Weights of a small mixture-of-experts language model, trained from scratch on English Wikipedia: width 192, a softmax router.
Below are experts of layer 3 (counted from 0) of a mixture-of-experts language model. Rows are named router (the router's row for the expert), gate (a neuron's input weights, with its number), up (a neuron's input weights, with its number) and show model dimensions 0-191. Each number is 500 + 40 x the weight over its row's rms, rounded and kept within 0 to 999. Numbers have three digits each.
Before each expert's rows: "mostly gets" lists some tokens that are sent to it at least half of the time. This comes from a sample of Wikipedia text that the model never trained on.

# expert 21
mostly gets: "bor", "her", "ter", "eth", "gy", "ram"
router:495535510595461502483517521519607520482512506466475582538470548562490467456547513449426475511520505432481446478499464463491480433524499510537495493498440488447404468515521556493505468507556541473443496518487509493569472447518494451577518489583527516566547544469432508497553492403533405475505493542441478487524510482514491502512475485481462511428487568525458538439499570571541526459511528445573437442541490503469469532495498434485530482518579475509542471478513494472450499516505480506443512535485566527506526502525412427550458481498514487503511567487455425554440505482476437535
gate0:387508501531483518517591551527544537551516460529480514483490482515508475470518509502525502534572529478473529521551578446456495469442533528442507516477477455511524446614509458573524489500552516543439448577459508466543503501609473524550514472526492516501516554549412539533472463591583538474480440538456466553475534560471518554570512489520459515540477496551482541523493424513472420494492465506466487541505516527498485453471540489500490462503531473451550499452514513537530488542542529502460472511602502519468546470557524428519510505554498538513450526479400442467503491469491484434
up0:440502497523510490488623548473473485492580443537499529470480475473572534533499457460506482528474565478486531482433393455497522561555489498513503544482511492425462538434478520497469511549563481548502494548406497528491511477459441540523531519480530478436566492477372501488519463455575562395468549529531422527418599546537485502455497508470459512458496477521466455491494457508475416512536547550441500505475524482462447509512514538525479435485480520503477492480491460515544534538515583488471484460496509514467538518467509510513477522508512436472457472480455532431528567471551477522
gate1:520472481536531485467469517511548515472485534521462434498509525547443522480509478459472439520539558444536474559507504429496401507447470459502502413517525485555491504475481506544497508498465506348547461453485491499497451510484494483567487466567454498554510535516490494517513487523492466523512597546483582492522477545498552604505492525528495548485483525523521477473575448506500503471474478528468504443547511601506424475375497481481477442460535418470462510443502467469446490509451514514486493480486556480426579490497408543511591494536456515497527462481479519551500497542465522430
up1:517507485541480552498506416533496524497471515456518520510561532589487467589515560512490426514499482509473554509452556484500481470479550451452528539555478538516418463558464476488504532436492618534443529499524503482520452576467442496488469490496515524531546485551450521470496516534493372550452463494497527453491521509481496445465494541525434472446398484513498439468478446588517494464521462431480463526535528444540497507575473543482497536548558429477495487420491485459455531519537394506429478505510528468454455552539518493464521461482533493525464508536556518499472469528451503554

# expert 20
mostly gets: "1", "7", "2", "6", "5", "8"
router:459463431565482491467513443541592529455525524452507480529454484528473478454511501491451505515524507434480467533554484495457481478449498513523454463519488458526487495501445566514570463433555536481459454498505440513559491442527465482533548504539500524507574471474477544507543507456516436477464460520468487504543521503501512523530460502574476518466511518535461485470454613627510509487524512415543443488567534490490491518512490435481532481541537491531541513474587520486459470532513464514473550559497604540481542450510427465575485488607500463473512511475417455604457490520471473552
gate0:557506482528488460456540458552528520487563519569435564559545505553453414499468519492442473437510577494421483531529483524496505496510569469500561470563485482464421438526538405479509480473523501520491505561510473406476499492438480538556490381594500536596425480469455495559491527509505510605499514514502493488504476537494488440533567456507487533524433570538455504469550505481505494513448424485474447502487508448492476543440506541487553506545446464516450491474566530476451542533518525526523502507504515502500490444522484541534480546429532520555478521491536507515505446516466543533
up0:482419477482517554496509485484486499530400498509549553567458539487514474529549551466545524495520499485537438443395441523514476523505517555479426498451545521469606520461460606496483477457506546437457527464523484519550485554561486519408528538467529462489563528472477630569541448494434516453513572499529465555500506542503530551456461481524491480498532485499403455513494515451523503482429503547528509503531544474497477582547540510483434499431510550541521489524534507457430505559499483543471541500456500458526502538485498539480483518498439520525437555510541453501480463522483495510
gate1:496510514510551539479511546445497641434512484527452549470454439525419500415461495559495476599449472463514457489561567500490497495507527459503542511467465482490448493550483403461510521559475481545447474543475538493459546497527502458538481481482450576505488529554456404445473538473431567528494499537549466478490539514466496460529525494458532537546382556509534556496513452510527459514517524501496478473483539433534451477500515505458430520531489489502468473499540489484498532411489477484554504478515562539509505478485518445592451458522489491523500517514434515534460463400455483462
up1:428589497516488503512539487459515450440472508460510519513480538541469511597519298512501476512544528501401538493530399559511528462469476440503449524463424483511535528442582486553513536449505472503541434502516522446512507450529535521543498511532549556473452450517503415471421442501552482534483512520498488554511499431539511505465502454500526558487536542455492509490525490539489444476490447425493495452533474538472512514568441518538538488524478421468496520475479504549535536497470521470503460472505492499486528492585501547523439496544544525481512512524440489462535486469452492528

# expert 16
mostly gets: ")", " States", "}", "%", "1)", " office"
router:486422476626419406438509494562559525465532523466492518514495547529441473517473505441485456508559517505486440556476492478489487486490491476554495481509487488437478459495461530526523457479581500484486480526535467514620488503555435457503554507556550530532521489498444512503510475446491477509480465537469453480566503535534542512524484518573472484442492518539467512482481501669533542446524487475484452487522541520499473511535511432481550469536520429538537478456550519496485507461527481499488481576498574531503550524536452494517469479531458456517514570456467398597479488527469469520
gate0:476496498441497532501562475534511532564509483556460499481482547485501538467505508492458437488449474580517470503532450556521468489485463453494431492514527469512521512518535473513498467524516467504429409527493499477514513546536482501493548526445503538491511430490590496523478493550476530493472472530474427499542500508507472469549510432533433484524569472547509490491481547591523475637457516458460429506467480450488544507446439435560616486497527497621514542528431477507470440434517522484521556478539546495499406446529463504513448442466445450483513562470567466530481487442478491489
up0:574557482506505424511480474550519523458508511488476447500478518478452455492540413491507504549416568466468500482489490532499532545457432510506541475524503469453519453460504533524583516405455533524522480556480510476550475501539492470504485458536533480479533520483643479447511516512521475525513549485432461502504435488480475446536543469530484463354497522442505545570492561494471603553537522500451502468460516494533504498449521487506476590445508533465500515417463543524536509460543532548493513532504549442462497485560468447487476544472525584518484464550476513489487470547536590511
gate1:508474484491521426522513505480535532434502511497538536519500545466454456460539472483421529499462515487493553516540436481509496511508508476436454491487416511471512551476463492458581490537500519471485414497503510510478458411450503442505555512597570461687517462552499521514532519433557517540475461507454506514566505461560507539553454510536414544506563563516512585486402558464500575504487462494465428477514541457482455517474499472491405484486519440532493480407510495484436542547540523501486498478519520528478503481561522467480500464478480493525480482496522528536490529508478509476
up1:423412451515481517429529484509499549466554480498509458485517473472501558488533515509519533509513548528488420513518562513428508490515449525442489474533542456500493455560512482547471520514509538528541487459489517451526538554539519457487502508404442479429507453478571503468490591466482533457500503573566514440515527521483498474448568524518529479456455473511474447490535488529447450476617545489561527466495454543517503510480477487478509523551489516471505601553460539488523457492475453548483495476504501517502365557587502507525487617486477482540536517502396507460439453497500549494

# expert 11
mostly gets: "ations", "ions", "ics", "ings", "ica", "ium"
router:465438501634429467467507514542569566466544530446481570512508564515428505513532496440471483544540513512500480488549450464452453463490501510536478490523465516486473467517474558506509495495603504418492443481520477522642464471551480442527525505590485454503540459478464495507504494434507473484466541518482417476518524528539505523551557499501482523419476475518510503525490570618453512492518546491520445490528527514483472558458507473472515453556552442549496504452542550486488513487525547504458497516535573517522553468538459492552510470526472476512485537536462417519469496542407467507
gate0:444524488446532497447512461504547510447490398450484513497491515582555484498509497542410484568409463444543480546499520491449477470486496508577497491574507512471557557506427498536487508474552525391401508469463501483504567526520457514548525437476551575556516505537492443487572506444467487516501519471417518563507554553494526518530543520468469524436490532508522578473451518517501496471515495494453466550507534429505538547522518471490487522507523537472554435477490518500495439530504484538409487503407545552490488480459452489470563466514499464595491469530558465513504538483461448529
up0:520507470591521463490501524550531481502465463571450443572491498495547597476493525470504421420594446513523496509493497578576487485457455530407553472503495543529467538498616531502533527530478576535460560495459494496438457491532520513527538479489575486479449500461515545530490469429483528424463459562457495498460445525520436543459515533507474465493533478526482497489508522520487505504562501486604542488501502450451442444587511488465543533479498497524529507476518533568466535528468490519501497491526463470557489554538510524474448556486500509448512431470483515509551443457578566549
gate1:469554496514518495516559484510552499486545475481472590477529479431503509486570472484420434503464498450455546521475505467466482437435544461474521465578475451540517501503508477443531465491527519477450502479495493579446454419588477481487554477602534527545483477549462486482554453538504412439519402603534433531452504425499558470486484568550432488509544555485480505484478517523537574450453423507526513471527473466477534511507461479495499437480508444481513494534501538503483578471496463479446528531509474542495464527547457447525441508537564448499525525480482431553479485490547493504
up1:506498495532500473476470536529524543468439568436533475460512522491503487438489421511529515498559546500583518539499510601511511586475512488488590517492428507431504473487464496534504495431474525446469471498515572504472463554475556522475541555515504497547443351515517461519516458592518441538478477566522507506456503458494485480453473490527553432492564489526528492508510628489538447433472535500485470451470499460483454502484449541475487413461451461487515504516540541475491487545532473535522516532471546537506467450594516473469456522549511446443522554535484471476494529469480497416

# expert 22
mostly gets: "s,", "e,", ",", "a,", "),", "y,"
router:468401455592486474457545505575562527451500503445469530538464515510465486447537475447438428518485491458468422567513537460457476441493528513547492504549451449485469478549465518528504488491554497477429483512543469519582487480528461440548538488532570503552547491491467501511503547470517477465478492549439496472554563496537551546563457546511487507474530530517485525511499568583444488485524504402532452435592545477462466510533513441451525496546530454516556512438556530474465507506463506533463510459509590561480541520533436467514474461510481472536482524490462404541483489523494448548
gate0:458503527501570458424621429430512492523494499572546464473444491499506568508486561492447556501512553492514452480537486539481525500501479491574531526544524471492495495477481475533479513463616519517498419498459541466572583530506474517539441489455520552534496539491527517557508520464559557497560541497473499471570536560504518577486506386467477543505554531520492512489506401490502477456431474481441521509560424467515514480511464483425480514543515487576521513475504431492443462468523474500470513515526526561514484506547471502566483525528511466527485540529515502529447516403476471422
up0:630513514498511551543507481459499487499480480551519477497454521456488518536468553536417479459492503464446557498548514525481451436525480491504436453473452469452510540535570533403479512450459510527549539552517477393480517437583386537516496461490467510476501502484468537479538498485469474512492490464506474526472521395510517498374527512481552539473487473476452550472540490482469489452511549513515409518538458550438480465521474535530523528499512498460515521510459429535503493569521534509463505478517439507435518492622550523508559530457494510449490443479562528430502540475487504524
gate1:532498467424538393418506482501497565474506486541468456448521523497496545505502532419522467512513493455509524609530527504475473603572450514519519472551546509479518490514389527508445503469505523526463464510487521492513579490498505426459522495494443479544558541505559537476465522510458556476513540543459506480519430498474595486524486485616504472537463497544473474563519496465501493501503436417509515517522488462600464518538476510473526525457530495480541447541496515491578561490455435536483563450522510478553490487465434442464511506499468564552510540438529559502493469481478510577
up1:501482498469450525480489438504496513667443436545500462496511502466629556470547459500477518560556579532521537482420470526503491495499537506399475548551520495473550557498596540477511502517511461444579483476519530464532425514511467520530496528500509490474536477537508486503605466524468538478477417541486543584561482492513504447517509539551510533525441445513516403530545492508499531480502584489501528485547523511486502514451536469502463473551514489530449505475624518472496485524481523445481527511527456500500507487530505490491420468475463460500509503462544450517495570467479510503

# expert 4
mostly gets: " Car", " Man", " Win", " My", " Me", " Red"
router:488509379508461553479529475528525489443507481473528585527422518509495497482555537389415492533466486486479443539524486453480445469502508502530475486537472474407445477558450546529578449492552511505440455494464453527519481474491484442499534457523519526592508495481411498474482518473479425508507495519464476493558536542560548483560503553555470496482521583491471528488466477608506462475502514442497436439568576474449435499519508424430493464499510481533532476465546532489471488457544513543481563539512587510497531498513456505568500442561518517515503480466459475516461501504486461526
gate0:440489507536454522488545436509516589459533510511530497596502488539479459512482520461494512438513493410502464479515580476467504403568483487616478460537550496592537498514455517546544453479479494516474452579486509498555566538495543510467505484522475492470488471564501580477488561517502445502586503538494483436515529474468521445407552481448500568473535564517515455478543439524474541493583520513515506495540498452465501471511470492528507540519524466557465459415481475461509514501460505586447584533502508512456499511498467494511521497558487436568463500460488499528557475561517415495
up0:496489511485511494522447518542492543375572451579525463515518500487531477513530543444521502457490571461485560461559460558515555495462441452466520371466496501461490486506502514455554476500499412516459493543535504531482472449469470508494476562524518529529514517531524549462446424430458458568527540471494424493453583542427521549484554494496474535495509523465546505451516485459501462551434514483542475477553482479450531511527458426468522520424504488527538503414475533453434497549448477457478562496493443463480523508506525508530525463537478468486460442502480476559445453605533523501
gate1:484492540525482478462542493576550544458471502492523473526438602502492569466462551508467496532514498509565462476529524458478525497469595513537544515508469451501498506460504490506564539452577548501452460487529530512553470518495469466541554485548466529465444488499585506498467546533501482513486486498489451450528418579508569532427499519476543493443570493495450503503439525507428470507472489451471485523455526485460447499526442407403462471522517466514557481457537572497489484557530474489472361527495524526555454486466442496556456477586475464491512491451538462560449483484448504553
up1:470508465507528494494415403549487501455485511469509554527514508510498482531455429455537506437449454488455503495522463475530500473423480508479430524466584515428529484538442498501462489498444547540515548540528439435518500474547449483477454446525536535522602523467529554440570473479481514523526552454470488503481560514474439566543523488524575442505539537439510447519448539551472563596518496521485484517558516535504467526459604451553530481537504560575520564485497490528516486452485550591471473435507427492457527439474501450465485483460492471480498481438529513472502520514558514526

# expert 14
mostly gets: " United", " New", " World", " National", " South", " North"
router:499520418563498527477516478548568483474495464461469554527402546499452488506521503437478452504516496465516485578525502445528464472530478510558475502556431484461459492532493537497560437472646514516471453493520448554548543491523415470523527503569504542559520491573484506516522504494476484483483495555430470519586523528498508537542459527537449507436514516484479551500486607592536519483527548425513448482564528511453475555498491476452517460521491487524571486460578508456489457470551495496451533534507555481518528513541457496592475476557475474545526510500451464560491485521457431516
gate0:495473513550551482483488531490537536507516521583527590547482621457415538432506536444535562458580544484479448508485464537454519522509502507545483508490491488481504451513476451519514518477546488495502458498525393464580498490595514545496494378546513508500507491437501420504550512463530475515470468520457464469466492568522589532493468457562517574516461533492483520507543500512488492510486509506490478448530532507458464485533506455471418545593509521571510515478486517473571584513483532466491490464519517431469541516468482458545518499511448501576418526519435433543450476516473520486
up0:471497471519485516501467481471490441521468515442457422432435439441509517483431460436466506491528494405477520523500504478499441503501600588453516513505565489541502497558435616587557563485468509534526422603449535558491452535455483504509520483472518493558489509485413474529525508543530565433489486556503467475490543475512475507534480539543494540484520532502447429549515470504543528474490552514540503504556488483531452463450558461555528415513501465524433513566440470510477465523453492503465515491460447465525516518471512508481437475505490479453524565465574517538479534484466547539
gate1:481497515482503467492534398522515539451526525453569470466449488510552505469555512439456494495474514510493478428488578454482501434487540519442548575496501522474538449490559503493541439332470519450474515547510504493464503537518419456502531486523465494512489476529438540446556538521560510503518511520543500443593503443450500533467519486485488552478473575526523427496439611491516526493476477453448506525443509528436503423511456443478567512476500462438537494476510489500534493586488502495449515514481484525502447462587499475498511430532535463460471504542476448491572467519527456517
up1:519480490513513483511509550526492481422554521450490401477541442482512511505532411524525483558522468489549522514468435555464424545537525472595452552516542487526427512557433458531576529601427537499477466484495484424491565453531509527466490509540591523496438496512485518507467486459467461532597451484454446473419531487470513530552445501504530501539594431519494548477527478473498455378451481501537518463488564487525460512558485538480497487550526537523471500560519428482494485508538528532508518467493496494493510499542500497430429516543495503482511502442501485526462571504479564481

# expert 7
mostly gets: " the", " a", " his", " an", "The", " The"
router:492479399581460428459557498471569505440563522512497520500476521474484504454556499442451434506529449475456474526567477453430461497482488532549454442566446427463460491512463509527591475489554521466457458501449430474537492493536428478552524468571509511534574478505475508505512480480503498491491544538441486461521561501534530503550498554528443548466501584506478533439480580485512561445542529485511445502530534510436488557489481452437539483530568482520507513468548511460445512490539489507449524489526583522463529438539457444527518459562432436539513539470447459517469475513497462517
gate0:459537463456502462520535514485515472453476481545523475528529473445517512509505419532502448449600508539537479465445470496536469480546469464491465480546503458495471463513511446535545534487475451519534530499515557528537504499522472470445551431457454482500449431509538460572471499455378514478536479494506503453464496570452467406533578524518552476499494509514510559506506486528442562542575510469513482406481504511514491510543552500496489652548537445504491589527477584513502459490548466520526510446461464536450533567521505499489533544504529458473580538427461507563474522513544480465
up0:412568524462555496535527514512504498459514537525495471469518447478481537536500429511502442456517479629521497508522470516528447512497498397489528485571546490563467497483498443404499519494479513420503438482503518461475476573510491485500493470532467576482489514559485510570477462439403512502498499511501500538434490563480510458522534503521488501477445563516532595518496557483518557472461476478454475481446479601523505507580451540528504544520572516513522470480464475475485487451524462482553558479470507528491463516498456575488537508530539523621510511415522492501459550554515537409
gate1:427476531519434554457529433510513544487512436513463466460497525500539533426529411495485492524534548533489491557458521500524455505479540478435487588475492438547541491497391489445568523469504451540465550501499583553454512502431506527519502556473502544602482445568503487546498489519554548539508458478425467533484506490557488472533509511558479516492438467517486459509451528508510533523544526450446470474495530563505452536397490413512510441532487482499547438451511510478437515538483497505477543505464496485516488515519483403457383528491515498497487555509480452527560527497513493591
up1:471438504489486492515472509491503517529445498492527494483515486503504512516459562468437548490531563448544540496515531541544513507522484534543510438525530557394569540529592500519527528478517563431549480472533531507544581538527485485511524478386491524504482445487522510534540595517520502531523493555503532440613486541476518462460506495522506484516555481499469461500499590511491544429451566499571457514574560492537474543539540440516359547519534471493483526545483535567488518493545495438525489517535518501485525472464461614486533431494465534476498455497489488528412492492541533513

# expert 23
mostly gets: " |", ":", "s:", " 0;", " —;", " 2:"
router:488464463578473426488550497539578537424514528447465557549450533508454479446529454505466441543491494458457425508529480463483456444516509525550476515546518482581480456518473526555542468458598539462468483518499415511570494490543493451525538503542537536532492507496461523536533574485523517438452519539480474486561545517505537511560472526579474512441505553534464553482493549592469546495509492416543458452551504513466441553541512449458440460519501448531549461480523516449447484503499511495430527506505503542464554477508449457523469429549581463499468533514480440562473500550482462511
gate0:486454468537485525462497488510562504511513436578529572521497474470521426473480498449473436600480524481453525453497525489476459420447513545515460474477470516474505463573517588566497495504505484454511492483531496486557514457539461498569525479544537477520580501528455517469545471506453491467552482536443457512501519496589505536575532578496513516444476498501506498498400562519513498472500479475536440474570536497466539547488525482471544414488519432520529521520493543541415446493522524524383528511518538499526548544543422479532513485556425493482475445456513446526435523521410484553
up0:511500472553484529499525455499509557468521549526564526423517403494454458475480535499539464472534502563504491450533448437503560519486461467480475479524484557496518545520515464511566537542544507528566482456486526536508496516474430516529553436552460533528507416440537514438498559450479470548460457567455529506603473482501558434497496511467502479489516444470502422567550504503514558452508534495553530521501516566470474597488459509440495497445465464464477515457485549531484427526538530511558431514443430535415526448488551536494504516467487526583470532455481548493455554425492494549
gate1:481492468496456541504445471558556523507533478495501538515391539483534450463638501442446490497489472496507467457465488498520489472472511533544411436496484484469517473515422519506525534458502557548442459490386450421520521462519464414514512449528516476527533501463441559391488435502491436496511530522535490527552524473566579540507565476495491477447501529465479546424496500553470468465556521503464477445466493510501523488494461490504550486534514530562530565486502553433465519468569511492508492521538533535501466458467490504548438443517485436571512472487501427492491466455437449493
up1:468592540411437535596468543530480437510542536479496561546484528505501492532456502514525522457471505547550437463568460504515511531460536449608556422500510519518474570485503530459459498465502537541507508456478472447516534543482478564587432565502494516416503536554444425477552515515506475491487517480477452557500453536545397492525521480499530490453451471484510490469524502487480449498469484469471486531496453474505495564541442504526501463523460575506584477517496456515422454453518522538515506529508495480586456445502504496486485513495522485518585447550563443455509446468534421503

# expert 1
mostly gets: "am", "r", "n", "b", "p", "l"
router:441496561564507462518537492504669509487543486509491510505522523448472520449499505440476456592553490486458457437521487496465492440480522524544488492540467443473506489592474522498563505475539526464487455509455458494547475460542429493558567503512495549526554483503484522439513527468472489489482475540497456492499498472543562495547497534499482472488492544470402540484513554651445488475520530476508422445561509486495459529531450452473508454531519461531573501487488562463455586522477496552439534474537588508495549459514458457519486462544523448510510498443519473535482486544458463496
gate0:439495506511481438472525512459521528529560489525460492505488499540511504474568552422425475514451532575467518493515470539489398503509530516494445435448435480576486529511502495471516486433484548549506420517522548514529511521464480523508538545504473507530520491448560494578510520525498509511571460543474510482506485466515516595497445453517490526515525587436495564492552389457460510477565515425569455517622479537483495458475497471540469477576539540480523499552482503445514475485472495571535529442556447490515563507550533512508579484495483427530513470512487543530555509527441442545
up0:383473495558567484498542479505487481495527555508499415567493496520463551511513479632614505515527431471481447469492470550497446486472474535523526575510577498392512497432405491502522424573450507492552569528486499504535535510492515476519421546541523552511473518496454534502519500490527505484474664528486533480486505509488522552512541502495577515503540476491576464473501507503463489497561517514463535535464478517561536502561470496492504503465553531454499505487500537528536417557503546534505486437463505492523508483488553532533535486551529468512446511483546476474555483506541519500
gate1:487468497536454459446501533467576485541543528468535461558438524604478486462481504552496481514470510483468450513519501517511469424527482531529510495476498484577427473435473506524529476484491447517533493462469495569639562464501489524524510527487452517424423529438477494476432481501622505470482514544458518446523444485528501470525529506506493497506481516532524484457534517513518478493530515517546423563573517559565477532542518489413444580488500448437460525494535563456456515521537633481501476455513534478514503513524470493469576536449502441493521502552503487525498427530460535543
up1:510459488524525538453482554449448535556512518527477515535488428454539509437514483473517479494415485545436510492522550492514512484513576508474455537482532550521428501482536551439497468507475526546539504498443512598566495400465459526421450510503573519521422533471502509451484481488506470452508529617472523395457447443530477495482475461522518479500475500604469436550460470449531517490483562561510485540522529493500476475439524474477469494557491507532491566503557457399505502496500503524511551445495501453491529561456542530496507566464415501441471508529539528501473437506421518504

# expert 17
mostly gets: " game", " team", " station", " school", " building", " member"
router:486449413602475421446545495502539549454535471517457482560469555512473512489546518484496442540527532482458488544528476432487480469500492515557480489482481480451469489480496516526564466518574524433522484519501440509559469483573500445514515474577538500493523495511445487525502534433473492465483532523425443475521504442534529511560514526584435479427506483499476539478481530621535546448514530511523463455557533493485472503462499479499555427563535495559541557450555485474443464519517468545450514558542492501468536481510484489564499463503402498510466512482449399570501479540425455538
gate0:461478513479547547558497557488495504476434498459541500455524531514485476511408501499519553527481488525501522472536433446478501475492508527548457493516404454488516479497481548483501526549546524510489527587500494514491457584511416588474488568513577504514521521481457505565547495511461498455493451474507445469437460526468491515500432453464463580520559503451478468506525495499461406445454524489443488530461423492481453497531485458468522453480458476571520525476500448497532611467505568506407528566514529498517481517520484478592450448504469429472445463548461417599523532500519487501
up0:570467403495490493420521506496458457487501509539506428524464521496527537537462544539566500505454554552527488507515513470443524488440510532479450448507518425504539531463562488424470472471443453493512497577544421479479484535578460478446531414480491485467495464510546532534540561550513453518476570484585498468463508569450567554447460475404434527515464479472478497526494486515435493476512505511499475559418466479512465512549510448463501499393518507489506587479513446539509446480509483509519405488482463451575492518529529494549504531572466428532470495500513445533504494460507474500
gate1:520416546545571377440494528581514518482545561494495446459509498556490512510527556553567465497540439501417526507538502448439529472487434511433560449464526535457513462382461538508528567456526538461520523463541427534488465501459523493465522480582479454520496514519523488478491545474532539553504479501545505442486531556469467441497533470452417498476453515506512506527522484514509608490551499547496497412434549465541468510495508475412439469504536552470541481483431522498512554491458515530485451465525470533492501518553520516514510510480502491572464544498483539526512468487457456556
up1:446477513567511507510517538521548610489490373593514452537590525442487492500494502514467505522495527525537439486493495509516444534496536466519559491481499492413462530515521447478599487518551501512530502512478490532553484536497504461499593534498531513480459464495518508498459449466456530519515463561529438474505437531501518512512556509578493481520475486506496522546530535537533445566461448487473537484458515476531553488462497432477488559457460485579473582459557467452488573432471486357517519484492541537481524520500523495498520439557490428527436486484450512581453493469461545516

# expert 3
mostly gets: " to", "ed", " up", " over", " out", " through"
router:475511515572466523457543539526620587499529524511496535479482491521470446406506508530424478538506509512518484471570470409488451443516507516506484490514471501461448474543455544542487506481551537484499454489461478473608464446542492475540490476544573554529542468543485516533533496484492481466523483571490492503497509507505521525540564501548499554485522542510484516507489571556407526469507506422480430469509476526460441520497492430474552456515539469504562515427517525471457479457505474502438565541513534574458500480487446445601465484537493467447472469459458455521483476552377445494
gate0:442496480480466567481566487542493555496509514492575500438435434488476447548508505477457508494481491517509532522483518465481416544529520442494512583542506466475483549487523566489518517520564502494486515535514489437463564524509512483488514452513459472527508517491486518447530433437478495521437579540481536549571471500433491515465486513527477422417579570555467525457526534543493478535519549489444487505484498554413498476485460524517536527508613490517587486455512556457468534566524507613538503588510521472445460485503524449495558470550531527575523480473539438510499537536542432548
up0:547511491479533492583497487529506464446491487548493446518569491416536546468562407514586540493456481456445465501456446516496489427512504507582429485462557512483549508482451500503464434447411543478497438534468445526465496490447515526443498524435467475481452498472483534504487561538532510438475494538496438442451496480539519540498550512538490479553447525449547522492564507521508544484469506519491552539484512453527467522509483498478510389538433617497484524580472491488559422492524500487543438488488544459516516458454532463463510494532472471523433470468555553529445567497460552525
gate1:475467496552551488498498398523542510436484577460476457547517514412511482484540531488418474523552509498486495513497485495520478529514485435538481475493509508408485524576473484452536478426569457482476458563496419476514466549503426481519488569477479501545539456442487464547499533435529438559532446508497469515564479524561473475478497550470549413463537496508482512486517542573476485464488506547475466467504573469492420533445471478549503453518530408494492456456543521510521544441531476576512470517504498464540559474520571474505535424555480509512470554401520443569471502514545504529
up1:576456480498551475483554495543508429467462542505517473462453527516435449467498457496484546459505504483472480515355482547477410468432510492497455446510475456450552471534471533596563557457454487555466516485478532477459494490421536516490511549528559543530507505468449484488518458501504508512509465538499547441522467477473449599513460493535460534512461512487441547442473460479502502416417482411495496471493574499452534461471526453502500502472477586478499412516486505469468521478500454462498484476493503506461506546556427467483436458480500500483505494502532514479569443592448472432

# expert 19
mostly gets: " and", " with", " or", " but", " &", " than"
router:512395471552481496496598475544616511499509498453475512521498552497482483475583509440443427580479485502476445554556486478517450427453516495569458474519443483469475476503472551531473505498566540476467487508489472520585461427544527492561575475525528526567523439467463484506540521460509467480472497540455472521536548497564544533518519523555516509462503541511483526464459498534455506473510499436531470462551486496489466542479558437456522453536531487521548451432582544453465506499519484523446535475513546588491545474516431475511492462494502404541528573441453468498461484531503446525
gate0:434545455510591481511490505477505525515511548532436484522472453480518479432432469466545478538610418505429467485488463505447408509497513523471538480476474558528484538546558511538472465491487516517527523481467555482464468429475499488521490482553607528484526531595516473533502555441542509468465505518489498471482482530508452504485563550511462466439513465467508581578542493533515515462514530491558506503488459493457430473525506518491424498431493477515436552510482527546479513495552528522497531450594466557555534502469459431554547540589493514509438538501521555511484560524442502598
up0:545528498506442511464466533513499518473444456448537527436464532532542509545571532523444552493448510443557525518488487525515538463485487562480491578406554395496463469502523486475531479457516434508476439569464507481480538528472443510550428555446489524470504525461465494550496504522480458517539534497549442457499508516471478529529507451550461545455571525533565525425509508530491518451437479485475482467527499489476450472573441440532563429509446467502532472473461436528468515504414533451525528541482586427415458512524476528431419500502502482511498468529457457572526511478527464434
gate1:515508500489499559521515536504542555482530497489465517553453457500416457467472555461470470565493442435398472509586480470457489451496502501576463480535445510508415469548503462524540490474503578502503447565510447519566458515520444502546453534524553595472517547509526538507529573460454474391451511494469492428518531513475561485519489526524483508499500605579487550479497522556474441486497529432515498409501496476493436552532455514527521475529536457571456600478464472484509516495488485528467534565531510507483512513490481485521439434530464516533505435528485463529514459537494433534
up1:436469452532489520487496524546533488492491524533587563469497484513580549493547421522448480542545541528515477457466560436513527526555494477428540447490564469506545530575473493552570499459493457529485528438504493525444487521465465434434491501536469468524507474518423478492515469482504530527496537533493517533549471551555454488530499535478480463488551435506535515521519575565502560553569448530501458443548564504429509453501534474492416472538490433499490506476578575513423416520556509564487484534498539468445548540536479445578512490539514474518461540471515454551484528496464581470

# expert 2
mostly gets: " John", " David", " Paul", " William", " Michael", " James"
router:499484424576468511447551527543553484449565536483476510531421546514430432466500455370471469515507491505470480515515520463510432405488509544564447471549467442429467468527454527527559443493561497501466523513491446513534498459530446455536517446590491531507522456461407498501532471472475458463525488508474484495520525523511512501536519499537522498464453519468482542495477585626571520499524491481515449477526555500470448565493492442476531482535509464473513506459551560512489488498506523526465501510522558542481532499551469415557505505517543442509498557536405425526504501541468466534
gate0:425404543509516450490508503489540540458435433556464493451473553498507548471552520490503537559468536481516498530510461479554503531574457479494440412476520508499547467466505494491479519530583514500498472550513483493535445474469502439514549467508511484483468488493528485550487502524562554401454497479449594475578455443536478507585464499501454516563593496481495506402508494482444557455549508435458447487503467580542484468426465427375580479499508454510505502500487527501513543526526422499488486572542510533511436459475506531469477492526464510544485486508492517524448508509521471449
up0:426438493487534500457469544575517479483494476529524506435566536538543521446528492508515465559567484488551506545515535439534590481515458552492529438531430503419604483498518496501509481556500572480446544475447493470490446479569467410531511479512481523496479553493400547505487531449550493467428442525460485563507487532502550488465535431531538433518515519496572468515466496604514511528497415531542510492484476497468523521511485426494517473529465536467502538501492481534569467460507543451501464493566520556518452539511530401528556506485496494534489518560480478548493489503406560492
gate1:477478503483489412501527499476488522512532437554515555534511450476513557457629609512515481496532548507515497444508508499488481521513548510517466460498545467534444510416526565452530478548557448523538439515538535449541469461467530507534516523484509612498558498506518458477503537525428486497477561465486494551501477564494488456520509522470486473523473474533573584562467511452479546498495558449404499507500390482481455464498471481456498434547508534517504523495526450464530449543527451543511514541501489541533534475471480484592492484469415450584512565486534507452464511499485459589
up1:513502548516539546490438476501540481492497554408509521528482606526413536505447505466478499500494426511502492483543514506536517538468549488483553519513478428528574452524478467465486499540515517466446516493412467591439540477542450525506559471477516526591501527543518527480540454541533461476518552512454482474554515518488572492511479532505451493496514505426503481440512535420485450545535428477484480491528521454559450555518587520447492538411496414512510468437446506519541518440498512496507493552497573497542484391502493491464508508520517510500492419508548469454478554503482622514